{
  "n_experts": 32,
  "d_shared_expert": 0,
  "moe_layers": [2, 3, 4, 5, 6, 7],
  "balance_bias": false,
  "tie_embeddings": false,
  "batch_tokens": 131072,
  "train_tokens": 730100000
}
Below are experts of layer 3 (counted from 0) of a mixture-of-experts language model. Rows are named router (the router's row for the expert), up (a neuron's input weights, with its number) and show model dimensions 0-47. Each number is 500 + 25 x the weight over its row's rms, rounded and kept within 0 to 999. Numbers have three digits each.
After each expert's rows: a language model's description of what the expert responds to; "comes after" lists some tokens at least twice as common just before its tokens as in all text. This comes from a sample of Wikipedia text that the model never trained on. Tokens count by the router's weight.

# expert 25
router:494491526502522532506555484512486576497496459476472538499469487525511533478504524505474530508567475513518489454473497479484533502490523505496482
up0:506457549506523499508495445526459507489514472487519517501536522477488505500491513479491490517520510494510526459501510438522456515521490506526487
up1:516517474445495536526476511493540487489496501557482490527518476433466509476497474524542480462493525506458511495504459489445501517478473531523498
up2:461495511478538487478473486484523525514478487507519498498489496477469478523506478487528525501524519527478515517503494475548516511487511505524460
up3:466473482462503495490490492528556500481496535502477503460464500470483510538503483510460493492526480500466540467518500497507523494512533489479462
up4:466523496505495483478477557516517462487445511516476467502502490557517483484512486524515446491500500489437469511448478465524502501461534526530521
up5:525480476522554497492520469472542490492495493454500492520503480509528562487500480502546495489530512538551475522497516460521543520467520504522492
up6:530504492483503514484535425523482537516517514512531501461511537506496421526503542461523512496496512473501570499490486463489499513475486507532487
up7:529484491533541485546508513504525501529521481530506518500528480505514538484475525468501491520537525508531530473497538488491493528498504522508528
up8:514491538518503477504469493567464515555508482511496537480505510461476485494474497516473503526493493505499520500537492464544479486508504497532488
up9:514506492512519464522493486520495475505485497520526465501511553483530495470471451484501502492547515526506520524533500522488499536500478532521528
up10:469476524484521469509542494487475510480519488482500515495520508507485504480529520466509517497543532447512510446488482473522494488494500495522491
up11:516501449496504535529523509503500510487495523505546499471498509523483520487508493489515563488484511532500480526552499509483491538541494542446497
up12:485472476519523438530501502517539507472516487525554551491527537504487487459498519504489473462459494532518465495488484477492491505476495546525500
up13:471501480496543466510505492537487503527488517513479461492477504488455486475491481538463488477518503490518494489449474524503480524508531448567449
up14:500493515486510509516516482491546528474550479490504497464523508511526518502489504491501501479480494507524483526532505525518452508507472517499460
up15:486484521537546543502476471537483463520500486459498487513509526515482517509483509466520558417482521486461490494490495514511504506509479485494468
up16:478487463529513510480511524516486526483551523501488500503491499503475474509503514511511540471534461519471468469523541479464526524512481447525473
up17:539512471472508510509509480506480544478492498515510494440497542508528444482518501475488456514512487494479495534485475499496477535541484435467518
up18:474516533528523532503522501508478508516524487475473546535475467499515490459503492523479513544522478502559487474475549490473509444493477475503496
It responds to: Tokens just inside or within parentheses and bracketed notes, such as (born, (on loan, (m. 200, (Japanese:, 2003–present.
comes after: " (", "(", "-", " \"", "/", "3"

# expert 13
router:482541550474451501476486470487504466461514510502498476524506454521484460519513510477492511520515473543500518462548528528510532491526517481483515
up0:487487513478492458476505492529499538512460521494476490506448493503500539525497506522482539456512519449464512474495544481528511518524506489510487
up1:545494454537510471486488474501497503526527458485483505516526505538498513491461482483507549464501500503551479483473489494537492536535479480546505
up2:534474527490513486514485493563511544476527483533477495459499547517523477500504472457523496475456507502483488520505481474524491508484520489537452
up3:504509460487501475516503535482506476484502528495489519463485483472486534501478513507466520472575493514510490500484491467497465490502510528530496
up4:552543499508530501522520464526539484493488492539477471489505510504492522470494493568517534446517522536494509471514501476488461530515565478511464
up5:486490506512528468528553505513520472549507498507494489517496470501457518543508502527509504512543532479466472489485523471490427480478491519543484
up6:493476512543485450488487512490476522516484507531471492502543527483492547464525508477527491493488517439496497511504492500490473486476453508543478
up7:523470527529501506502509520541538464541509499524503481513491512448455494466515544488496509515526530505517508452500511487461492521527542488481475
up8:501484508519547462532496466508516481502496478462499486516492498530498484497514491543535535487478504507529461518481522470512489491521476455533477
up9:493475506513513513471523530499463492497467469537521499481470498473438512492488480504465475482521544496496533519508487474510520514505557519535475
up10:526478457498533483521501478525476510524498501532493510487536500509448498458522492491496449461556488468528515538466467465489534490500506464499492
up11:481511465509514483501498489495513508566529525481458470512494515488437497497504520480507478476532504468467458483470475516507464513485474517491462
up12:467452525479498521506489504498529494526539476465487553493509506496504524453496549520484501511477491512521532506494459531490500512504513500490508
up13:516510517522534521494531526499478478482526523491509531528461479492456527474484482507546472498516535522564508488505499489497462509498488519512452
up14:474513503467502446510501514463483483547516502490474445520491519481509490482532503532471513463512458503484493476486471489506451477486461516531509
up15:490492525495531521499525498548538493486521492509511476491499489508498498479507494521499520481512504540505554457483456471481473505480482535518495
up16:491506491483525498535497512538510529494513474489538494538543460546496508525483524471493457523472535523563523492491522507483539514494481469494486
up17:492525467480499546477509490474475515520483483585540452470490485504472552492461469546510506510490505460456470490534536463538505494477527484499479
up18:467471505545530510515489483489559571516544482523469502484500512482502506547468488508535489458488490470467550488432476461481537503494490466517440
It responds to: Digits and pipes inside sports and statistics tables, plus Latin genus endings like Cic'onia', as in '5'0.61, '1'–2, +62 '|'.
comes after: " ", "1", "4", "3", "5", "."

# expert 23
router:473519451517513536452488521536465500511486504491481520485508491520468482454487466467526503526484492474489486497505471471497492518496461525498512
up0:513501479516498502519509513511522475511549484510532483506516541443499470471462470519477457518518484524484514473502506504482483463492469491518496
up1:469489497522517501511495505512497516525513517508529503551489531530537477499467473458519547465448446483494530502500544514464474484475535510517487
up2:471514509528510494520506481465514488498493510482490511497505463537552509478492518467489536498538520520509503480475466488469473443469471527518484
up3:511467475495513496514536488503545450537508503555519476499502515506528519480492466521510506516545495496528527525529467483463506464495470530499492
up4:519497485496526485502532502482508464521529471505514496523512494467487539503501454504476523521511506467513461471524514479526493531477476498506501
up5:502463550519498514541482495500514449508492474492493482507472474508510486480525539505476498491474525508506493504507514517473473506503481548501469
up6:485520503514506496520495505504526495519463458526488459509518508516445517497483499551510531482463493495450535509508518465451504527495522518493456
up7:522499489484510513480501464504468489509520492501535500483498454488524520498534485524468497544505495482488485488454464469498496487498501469556465
up8:481502517541532484521462544514462510579537523507517499531517494493471500545466496515484479456498533523505504471491514497502492442528529475549491
up9:547496501491518513502521489501492513512496509504541511481510476480470510514479500523496475496498481525531533474465503486510504506486471567493515
up10:496481468480523493490500482484468526534473459543527468520550496521536515510506489454504474495536503485504485482546513482486508519486514504484493
up11:514520461452510479546507488465483484517477500509507484467476468504489514460491518487482494510493548556501482510471505485514479488478506495544533
up12:479482549514524516485486526509527555542500464478482507532530485467523459502498489498503498462493517512482503460521494472494558508483452467554492
up13:503502482535497505497526512495492505516478485556470496503539479456463529494533548479518498485543486535485476480502483500497482456469539504512501
up14:482482496480515516504500544513484491523541522509509494525487534543466483503478487547449488527517469501515511450483498485499511506492550504544455
up15:513503507509512492510496549521493477494484491492513473482467511466507563475493455489522481504531519510499471428500536497467504485499503436508491
up16:538481476498511477504540473515547483484483485480493496484503527467473475523499534483465515516469521474486506517528470503495533489496505510473521
up17:491516520517501537517479482491503518502504518501488500505482494512553466536514481515513517498496436523480441479488509509499499503505493506531477
up18:534503529482502477472520515525470528439493521484506525542517516430513510501473526501450418469477523501462514503518487487477491526504494497535526
It responds to: Word endings and modifiers completing compounds or phrases, such as -ly, -ied, -based, being, most, highest, were, plus closing parentheses.
comes after: "-", "–", "'", " most", "s", "/"

# expert 9
router:482541550474452501476486469487504466461514510502498476524507454521485460518513510476492512520515473542500518462548528529510532492526517480483515
up0:487460521526481501513529446478526516505540506516526497492493512478484494498483519506519524526478503463519510489522450493522504509517489486535480
up1:499526483484507509505466471524513472497513499468471480473498539487503511466520515481513488498507521467474519482446458496488498504484505467526487
up2:505519528469508483492494557467506482498518487486501510533447514500543540478515505534472530491566516508492468459496493482502500446485498476532472
up3:450465525484536490504483539544528504554508462490520524497481525497523511471501514509481559503521501480511510523481516464492475484493514510509477
up4:523465521499537487536510467521537512470498515538500448494465515509518528517479429469504520539516470502509493546493513508494510549502530533517499
up5:511515435492506515500531527520521584503513527504476477500486490483563491495511478456497520483480476469442521517521510490476480514466483493544457
up6:537500502456523497526484485484507525541466469499533481541492475499479513505488498530556479477508499500497518502485513454502468477521492450510499
up7:515486503544537488492530512507543527484503512477526531461517516475503503507531515503508496487564485525502497511514549510478499507504541513497489
up8:495461465521515474514526470509520491522511510505516471466466512482496483482518462530499492507495499504489495505467460491498464473501459521471486
up9:488425484524530501492549531468526484497466509475475534517527492490468447442528530507504508543512452545473473522476523495510498462486504523513444
up10:486504475486555477479562429511516543521442505459511515469510509511496495506533551528469523469493538525504481524507527465524423498475474490522469
up11:491510526479520505483489500466496490496481513505499488500504502473527514529468441474513487511504490468525510540540528527464508512459470512512459
up12:465500480489547493520509483476492543508495488493501514516478491501549517546499521465505495538494550451470491460532509502492489515479495484532507
up13:462498470512501506506497483476513541531505527464512491485476505481537494521481526421502487513488544513488520514512505503495549441467479547486522
up14:516431555470519496491528513469515510505493480504526452491491520521500496522493491531483460537499482479486542524532499494506532497490465486544510
up15:551512496497528523509502496511452510504474487460501497457479516515506479436512538515512497494509491480485521483482507477519471513509456498506453
up16:522528500499522542500533511478528465490499505496512457501476485459497511478522499542506512464534504493508481497574525488524491517519509517505447
up17:465499525485502506523484512516476502506497513446503491513512499497486499512469496515517486486480498509484485536507547485502528468494516491511474
up18:510532473491538483546497520505527522535497510487538454507502490481521549516499529530527489503505539453507495512521468518486460555482534489506503
It responds to: Sentence- or line-initial The/A and mid-sentence the, initials starting codes or party abbreviations in lists and tables, plus surname pieces.
comes after: ",", " in", "\"", ")", " for", " by"

# expert 17
router:478499545447498470480472485478506494469476503471471509506493479516502483528500520513520545554506522520458526498513479500498517519516537451521463
up0:503498490518511473486476518500490512484451503495490501452511484509487508472532487511479494479518483473520488530452580516505520519506489469495499
up1:515518454511477515495498481475479504514516510530491487524516498515476456488500500559485490494506515520543513493532520495525526467472503520494506
up2:445524522520508491490516495442475505493525518488483525510473499445472485477460470515497478520506528507456498494494509515466483530514498457513484
up3:457447482441508462467497553521502500490449526510499477495515525451477509475491480493503503515537523490498491535492474508488474495512481479520512
up4:532489479516513530450498477501522560507531442480470545479440474494529514472493492529508496497531484482473509526481526455526523546512521484508472
up5:507511476503514537523498510475443517478518487533505484504485495520482482510479500523524530496497487493501477540477508548528478522486534503475516
up6:524489460482507510500508504481475515511544518473491463483517480484516469491487481503462497491489471472541480492526507523503521503490573548481510
up7:447518465532508511524477481478501536451533521512499470488514492486519515508456485532530488516487493501548468523519479528484446513527556498510465
up8:489484502535494505500505492541527528482508502488508517526487515434527525517457532470489516484487532477483489516506485510496477484474497524525484
up9:512494484490524496488483486451502475487467473501526554508494483487578527448495519535482526503536493480478481522486490461517503471487520490524513
up10:478504468519497496491492521479486534558492472493514489439489518549481523506521504488489506457450484468462509485485503507457461503529510511498499
up11:495494507526496457544509500505476505506486484498508483495519490530521532496498485493518517452473524477440511485500518513517474513503457454511497
up12:501478482531490458527477513468518492503510473481489502461525533508536512466491487539476520482493499491423492561511482496505553433502511510528472
up13:504494471443514501492513515519487493511578489473505538507467515473498487499518497491437451521535500513504485499492469494453512500514540523485496
up14:473441494564483479494514509550487508495489520511500475473537533452475504532545533516496486505502500488481519522539491498499487483499506523486509
up15:464459498524492523525515481501484506549538519566494482490545542541484514500497483515507455479501471539548512503519515517498518539493519496494525
up16:509515457518492465505482513514490516495514500536541495498483465493547502460538475492494497493485454522510505523490506499484462545487586513512454
up17:451495558504486493486520509486527485486482475466507489493502512486520492493493494518494492493467507558505507517506520505499511489484479461552505
up18:520499498475513497517487469513547488478467484469508521517444501504502507491541485521524555509496524463426480518477455464499489472461482454520457
It responds to: Third and later digits of years after 18, 19 or 16, as in 1972, 1859, 1992, plus a few name starts like Hans, Henri.
comes after: "9", "0", "1", "8", " World", " Le"

# expert 5
router:482541550474452501476486470487504466461514510502498477523506454521485460518514510476492511520515473542500518462548528528510532491526517480482515
up0:494508489502511468518509491496497473523520500485500530533464505534522525476496484483522515493491463530559522457509483476519508538498541500518450
up1:506479491542531459515463491448523478529484531511550504459464501483516483528486483504499478514451467484529498517456477525493491463506531517493485
up2:522508498529534501492497469557487514489518479519474491528514513439553521488500484444513500451499514497469516474489457470508480524493513439506469
up3:529466501502508503518554460473554475482502513537499495528539551486510538447529469465498518453525528491515527511490442481468501530484496510499495
up4:535511521509542504509479503488511532511570526504525535520519488515520518496502476510496497555511497534508473525504522470496504491475482511500487
up5:499507480555507506516484511524479527506513545503508484513479513493486481492480471486479471521490464534486515485526515505523539499522497513487499
up6:511471518473536490468515492499508501513473532519518534519521512498527512520519532540497517491504494453534519438503491512533452503482453474517476
up7:505496416500518534521506518518525510520447457532500507501524477494551530487510471495539495520508475463521493509530473487441540438480471454510481
up8:530504492541530501496529507528512476544513504480479528502500525461465451534476512530552481526528484534519512499496507466492531452483490488515467
up9:502530530495492471497501509525519494525507479472503471494487532496526526485534483508509517485570504467489509455483498529459518486479464511475484
up10:514480522495524488496470501481477504514490515505489496497505498498463504427504486481535502526497490501492523483528499463484524506519472472502450
up11:479501525501512479517481467553503514482487455521464531515488516492479481496478487488501460491474451519505451508509478466497498493521485476488497
up12:509487474509505510502469509506499515509478491523511527506470551511453521511481540464500514517441549494507464462490512490486485458492439495516485
up13:468449509558517451570515439525539496541518486481516485465525531507493518479491499548535470440474488443542486491471494521477518533506486489486457
up14:503513483514489497493439475496483491498509499512542462439495500465476505511504513516479510461497527510498491482464467521492542455521460527547484
up15:526488490531512496467497497477488491544472486498479479536510470481499538481515448482486525514549521504482508498517485494479515494496479498515463
up16:517475525520518452462501474570501518480499526544528543495550545484494497492499512505510535461468489496539542485497510493548518529494524459504497
up17:507528489469542510492495512547510547514521531523459502484507505480522496509463519483494479480505486506529538521508547489476496512481488545502507
up18:471492494561492491479526519489510514521511516495492502507526479486482486496538496482490526508500532506500490513459482535461506476495490516506494
It responds to: Blank cells, spaces before numbers and digits in tables and results lists, plus some first names and organisation words like Chris, Ltd, Services.
comes after: " |", " ", ":", ";", " in", "%;"

# expert 6
router:493487473539522478467492502461497458483530526486497499518503497545519484498473474485502526450492501492490508461456520478535501486521565547484480
up0:500485497472485475496469486503488504448514515510531480530465528529466502500529505516490500552513543481551536473484464535482500493480465488523493
up1:525485541454481495505516508534514469493476535534559532485484503467499491489493506507531471481534497475499513508471502500488501526503472547506458
up2:512489527526510491521508507507495511476526473481480534474508502459549423496489543545531523472515537520520484486495503488482519545510508519490534
up3:523492500523503486567476468551491536480512506527508540503455503539461521536463548486525550526488483474511477536518502491495489545502473472536516
up4:471522520496514516532527533476588499493484493502511459496498510468492474497517541516524498563514480457466477488507483473498538485527541467549449
up5:489518471497491494460507482491541505485509501520449495472535501498497536491531440544516494491483503502497496551495511506483523537528565526547470
up6:500490477544482518448516520517530510495489558453529502485527481503494456489536463524499537522491501490479555505539508463501500524437486490504475
up7:502525493521520531491499519510485502510522521514464491496474543485490482486590493496520537544545523504472518509518497491513548520480494527529480
up8:552476487486495469512507506485470494498505519486524497494521474489542522458493515479477548516496528496510472452509480500494494504492530460512524
up9:516503549522493497476503495501513470494500507507534495461520531454460515463512500490503512525545473506462531468534475458488517506505509489470491
up10:468542507493495486522524509520489507466467477497540488478519481542464505481461498494500516486508529479506487450500497490473489555494507455506490
up11:489513482517486508554542460502497521470528517508508522512460473492487479486495495486508524547541503524481543545520488486452470528507446527498515
up12:545476465523500488580548439491530537534512508524503518503483520514484518497511456475543532533519488499499520484508519485480478502502464462513521
up13:490462488485494523510467495510482518517470518528466459472490466478492504508525493517508487478554548500476499472485508475520487545506512509525485
up14:485491518534494480551513457490496498494507493507493490486519515516497497543479470508498476467500493507510523534519499523501506493482478492474493
up15:465501535495499496486471527495540467471521500499477452536528523513453449534505474506531463459501524513483520505498513479505561514470525533529453
up16:456489482530494485498511470506505516494505511541507550524514514488503481465491516565502487521546478476462546503523467517505506525483490478493485
up17:503489509486497513534549552543501512506515495478487547476502455468485478537497537497483465499520525507469490504489479486456480499508508450503494
up18:492512485508526522526489493546541493483516506489506515482494514489543495465508474542495461468530483502504487465520518498479501497494507495536511
It responds to: Characters inside geographic coordinates and identifier codes, such as degree, minute and second marks, N/S/W, ISBN digits, and abbreviations.
comes after: " U", "°", " K", "′", " T", " N"

# expert 11
router:477508504538506482491470523494510545543505518536510511476499495474457483519497541508527531495504486533491510550476480539494493545504465502471482
up0:490452506453483481504514492506552535462504512498468481510524518420476509504493489527508457498465491475500528469483502498527470524486477451522479
up1:469444508529468486552513500523498554529544497506491465507524486527541492488501504540559523515495483447474530502517477491491479526494487507502472
up2:528503492506494509500552469537554520488543515493500472473454519512498556524500497503518506463533529508462508486503490506459480528458476487524442
up3:530501557517516508493466470470484480448530427561511517489480464510446504496493511495513504459464554557455516510465479474516459508511506445521502
up4:444474468481505457517533512490456499544483510495474503521505497525519484522491522450483504487500517483458493459503520494499475483516497504544517
up5:471505467530514509499508491482515489440524496467506480525503498507448458473548464526553496496524535524535528491497506511508477492530483528501528
up6:543482477497511484487498454537525482496503489542510495510474499481515522492517530499505464477518514514519500479489497500518496484503500470538498
up7:525501518541511504491530471550481481494494506462490505498434454506469512522514536443490495457500538490508514488487521478534452496543496521528502
up8:474465461481492477535487508503441507522499449443516536530516513563490535520547489528522482533494497492461512478514520487513483501474530514502482
up9:521494519503521516521511536497460478527509506499467488531501545469503497441504463483531497530516513491484531480493522513504521490477506481552534
up10:549476500512526530504495544517523466480510500541484487480439465528438500477518513466505496487557562513528524511474513512513523517551477532481497
up11:471493516477507495503536489500439483471517547490507489514503520519542510527511484532544483452518503486512472493550465505521537497494559477499466
up12:507564479517525491494478457490528517503480521557514478494491483516487549493511481548529483487491512497487522496459470469493494511459545467515508
up13:495471489493509449524452518467502523469501510569501517541524508491526570512517497511478448491450531491494481523490518486456504461452498428504516
up14:480470543498499504518455483542526517499521500497512531473545543520469497479506485466517484501525507476543568495475510476502491492493434501514521
up15:501532522542502517482505459507458491519450473504445516506521483465490539491541456519534533506522518501477487488469516480496511536484549454539484
up16:484495546485513506484537507512547515545521517514514518515500497496494550528503501451479530485489487503524537516501476502483451561452515478525502
up17:476510480496510484520549502501549497453504501486535520488510545514472519436529482530520432544509473485484525475521556501489438505479506460531452
up18:510507508495510500497534469443508477515526548479504456532506486520496527507487445474483482518537534516460510480527536496523520532491476502517499
It responds to: Wiki heading markers and heading words, such as ==, ===, See also, career, History, plus table separator rows and header cells.
comes after: "==", "\n", "===", " ==", " also", " ==="

# expert 29
router:526498491488534477509528535499448564500482501519529514500519486529545548507510517492475505466456497444472492497471502508511457491492504498501486
up0:568514514495491517488504509502522480502412531462486524473511494459515477505542508527550485506519512491507469488504533518469481555498470473508512
up1:484493520516496497542529482492529484488551470502521543541495514467467501478499476516473529504505507525537479467513498479514482503525521495452519
up2:521495486507506470470516498488489513500520476508487519481498514514543501454480513457502543502514490468524440500535504478478477518454524486464514
up3:543530516492480480476539484507506502513508478508513484493477496496465500476485477547501482512481511475489502514534512538459489545501527488488510
up4:435529505535500524454493456495498509484514534500475491530537497487493432513475496469487514504493480491502488544485466526512497470511509477523479
up5:491509482524508536545509515521554469509543500481436449473531511486449439490475521527516530484506514484486485488535531467539484524499489504528532
up6:523496544495541479445507486486493512494490456491506515499562481478485488509488463483486492490483572462494460522493473520538498496438503508507501
up7:463510477543501487498486484533512510510478505492520503491535505530450550457539496505533519448501539464497484507472516501461461494499457486492465
up8:500503509514527473549536485461479466483521526570512483531516466489464492520467517452489498486473475512468494509474482459537493501452443485554465
up9:506514516508476535491529534504508480505494505433499495450450484538539501511502487474496497490513501538480545464467422493542526522488531495568471
up10:509534516522511519522463512528459487467552496532492503541485475503514502491467435514492523495512485490525487516472482503515520587448468513470479
up11:521517503504512480477509521481520490507499477469523542509475522511478471488513477492518535531477527504532539534528500503541500518474512491493543
up12:471503557444501497503543499482481488492457513472486489480519475489459527552514489484493478489484487492443476509483463503508515488534520448488482
up13:494496544513470497476490536498510520486521512464508486477496478496514493516516534552486462512472517489500544488472470464539466517483490502540499
up14:473462462528500503501475565503515534546532483501509479499519507473522516502498535482469482481534454497480514428476498489454496528471564527472508
up15:476475545504504506530558443506492480522466502439548499459516509495480453447479521510490490507505498532486512525505510474525516480524501518482501
up16:480489462507495503534512531516518504467486523463500481498505556487507565467436523494484527511477503513539458486489483496489507504458449499529440
up17:507505491479534535475492527482499527491467490524488561493548428497484490476489508482511494523491506516476476563479497474541483507454523503546492
up18:539485454482498510496528545452499537524488490531518504475533497500432509497486517467479523505474503466514477518452496501517481472489480505466489
It responds to: Field names at line starts in infoboxes and taxoboxes, such as Dates, Season, Born, Genus, Species, Coordinates, Website.
comes after: "-", "\n", "|", "S", " •", "Personal"

# expert 30
router:481541550473452502476486469487504466461514510501498476523507454520485459518513510477492511520515473542500518462548527528509532492526517481483515
up0:515512451493504494514483451536526490500545463498454502466464532473519508515549528514491469513520480542529461529469477454469515495519503486475515
up1:502535487528514463450522540517475480511416468443522491506521465490491504491533480537533436465488485514539484515516497487503508481491495453494493
up2:445537519534484496516456519530469500454528462530506508467514495456479496498538497487522456505515517532487533507485517494495490515501503475542487
up3:571540453521494479540473526469483497473500472537456492513467489500476501487512524510480483542477528489440479544490409462508480535495502534529481
up4:525498535518503529521468515476471504476485507516498526508523484458522513490525471527476460516519500472530521478488526469459423510495508514494478
up5:512474472527505497512514539511522522484524500488475511451511504484509515499502445495521474471464531473518473468513462472521463506509501483524500
up6:489488545527519512527496481476476524517511500479512508504473553504539457429490493513465531512471476518524521494480492498506453520515512476499507
up7:488517507515522460557435500507501481512517481516499537513486550552480492544531478520508517443506480490534505490503501542506530516523491505516486
up8:460523513487516517511490468479495527515518495505479476489488534463540528491490528453485529503479499505482483493497527459512494557484536509473498
up9:494501471518526515511496529484502536506472525544546512476500459504526526504479434514511524474505477441465506516486506486532513509482533480490476
up10:505547550543538530510472544504512538491480525532486475540481518488506533490472479478486489522507493461485523518515499456480469519492474436544474
up11:493534477491505478524465460477575498509485515489490506500496513481495533500513484505562456449465519509524502491542493455495528510494465482533491
up12:510501527437506464466488529496452450481486550508483473497483505454525516506469482540525488491546479491557519483462534499502488484533476500537487
up13:531501534503502533498560528500497481444503467504498506501502496505532535498462487531470481472508534475485520552500509475494481569553496522534501
up14:512495528519529512447576513477572523510497485464463508523514517526519479489533442494512525486511550501496477484486448484504532468519497504525497
up15:492472508524525494520510496473512514530536482460516508467449499484526533499473460520556471472525528489453448518509507479515487509508467525523491
up16:510476515500517450507525505534472514455517503524458518500499545511541486517499506497526496518535519509460516474489491508552510524516468502509471
up17:482472480542511479529476439531473526570501527523497471508473509539524525485475483449554480470522466480537519493497466507512502475530500507520487
up18:470458486522507497505504509519500510499508507522501496476484497487504511470532478534477472482483505469496463468460517452497489519527458512511488
It responds to: Periods and pipes ending sentences or table cells, CJK characters in name tables, and words like Police or officials.
comes after: "|", " ", " on", "%", "On", "ed"

# expert 22
router:487501517498509519543466522466489542457468491560538454498514487532474481505487479492521488492531512488483498507502488527512487522490531508511500
up0:519466466540470467444536521530503544473496524488540497481468501518507470525502509528470467556500466483485507456497476494485448457516452473475516
up1:477526462470544499500544524518463521529532495541511521504485505527482513521515489508490519454551499528521449498488547469529458514482515510529491
up2:496495457482532495486480515531557507533489537522483496546469511514478520517525507480488525463498515497546465505490488498533543450510503486527482
up3:550483448508516496507488479510502508491555522453561450483483547506498461497425453539568507476514479526455508486483508480497513497496515490481494
up4:509509433475524476524523466477532537499489514514478520431527495487446485464511449496526488528554516473526501476482470492497459483519479502494480
up5:511478485496498475455496510477488549533464520482499465513516489480532548417505509500515476486487492515538504471486476509470490501502525497543519
up6:482475485497512496493501466485508499528494483560496461528497482520476476469524511466531454477462522493471501508495484489472489500488515495481491
up7:490479481467520474481470479500511515498475519494504476491484482512491479544481470538497538458484514470509534478498490508526551470537521498491501
up8:503491484500475492509514468478478515512507455503493510486511476454459523521535499512522510482524491571511494536483514506470491489531500507500508
up9:483487473516509470455480475495481525477509476507540509450532485528502518526491483482431503507490499518535466508526481501526461536456522499482511
up10:497532517498525536524536455487501545503513489449485534507472509475495494511516470460512477503469552498499465563466476489490506489509503510493485
up11:509491483520506485501512525530490469482526513500488486490467506512483519488567486528537521467529527527459526478528500485520436501570487472529514
up12:543472499473515542582511479547558466468534489467444513512517489512448509490515494488536547494488472510444502508499522511494494501470519517482470
up13:524488476497498453459470509508488511559534472522504502454532492533499498478517468493489454474510489506532569453521554500507489497553519483516485
up14:513426506491504512505514490530509504505509499499438504450483502486490517499535456480524486531476561513508540490490466529467515523484506532503500
up15:515476493505503523525466552501500513499450524533497496490498480489467501531436505526512517530497474509521511500498483517510446521482484431490475
up16:504540520523510514496513483513554487485512504460464536504476498479531524517483523501522541524480507490469544479473484508454481460467515516499459
up17:497549492512506467443490468519526472506494554488494513502502495512516487516501536474478509482501515488513465508523527503503477525537497480492509
up18:565502486511533486561502461505513517504480459521499498495490505511525501515499509523510503522496515488507485483477480490506519511449525461499521
It responds to: Opening fragments of ordinary words after is, are or and, often in botanical or scientific descriptions, such as 'abs'ent, 'ir'regularly, 'meas'ured, 'chem'istry.
comes after: " and", " is", " to", " are", " in", " was"

# expert 27
router:438515548488498486553474470526474483505502524505504473557504512510480515490518476536549507499480492439497494537484524486481513564501471506506489
up0:499477451455505474487537488495498594498554485524509537483528508457469503505502509481503529485490494460490462469519520509527491503482497476475494
up1:508510528508516497550580479477527509503495507467504496525465511497513530445449491506524496501472542524551501474554496480511509502530549518540501
up2:508489509507501445522504523455515511483512513455506491515537498460506525462488491525491494516509467458485504552548515495505514518509538494527498
up3:493511537494518501496498489468476489516499526474534514450465501493563449462476545490511467504515471524525535523440507485508483441491510476489529
up4:531489509521511502509496488518505476473499486546457448462484496509543526479482478483528498522472510526461467510479476517552526508494481468484485
up5:484503495503493505444493527507473501535519506470497485479510493512456524501493511474477477478505498495510522439496470462484523479509526498533465
up6:495462437522491537471503498527486503502498508495514466483535484529464479494447484492473503520492534520501532492493499474475509507536520448497533
up7:520527542436536514493498461520480485534478487442467478478557469493504508510503501485456506453452476517520494476503526483511498474478498507469509
up8:502487522505514482485512484527499484477462499501515485520473514488518525492524493520544494471510541453513531483515478494490534509542532498573448
up9:513499524505522542507482496474463494509508508447524491499488476467454543534474467494450516506509483481474516489460475471480536501532497478527490
up10:501471457491510509495503487535482502504526488505457524425519471477476454493518542489486510506524512537539477503470523477501466482481491492485517
up11:501505533467497496517491533537532447539466489486472490502509469544494505504496509517479490479490508463536540526456520500508474479529462490465498
up12:503541530485502529504499543513530539496528495543495515469525513523529471442486512515505493501469469509498497526481504507518502482475484534492459
up13:485511490518478512480529485512531528497486488520504440472524525467460506519532478471505532491530502499535543484472481492480490504512532461476512
up14:522480466547513502503524481512435566518505515530503469501484517485557524506496479465488507489526489468524481510535531526476468505465485507533492
up15:455459495489510508491491474474500504465473495468498488501502540448481525485513481514527496502475510496539492461551470534511547521537494502533501
up16:508490468515501518528543504480524498518501491512522489481506506501500536468475463450478541452474480532480490525495500497473443491523487500515505
up17:505507529515511494483495463506469549499508466466470529492497518557551481500504505489474528525521486498512478468514475475492518468457482510534517
up18:497527502550506522542529505466507505530540521491476472475508455481501467495478512535498484485470465488454498510446466461480478478480543465465529
It responds to: Prepositions starting clauses or sentences, especially after a period or However, such as during, after, according, by, among.
comes after: ".", "\n", ",", " In", "In", " However"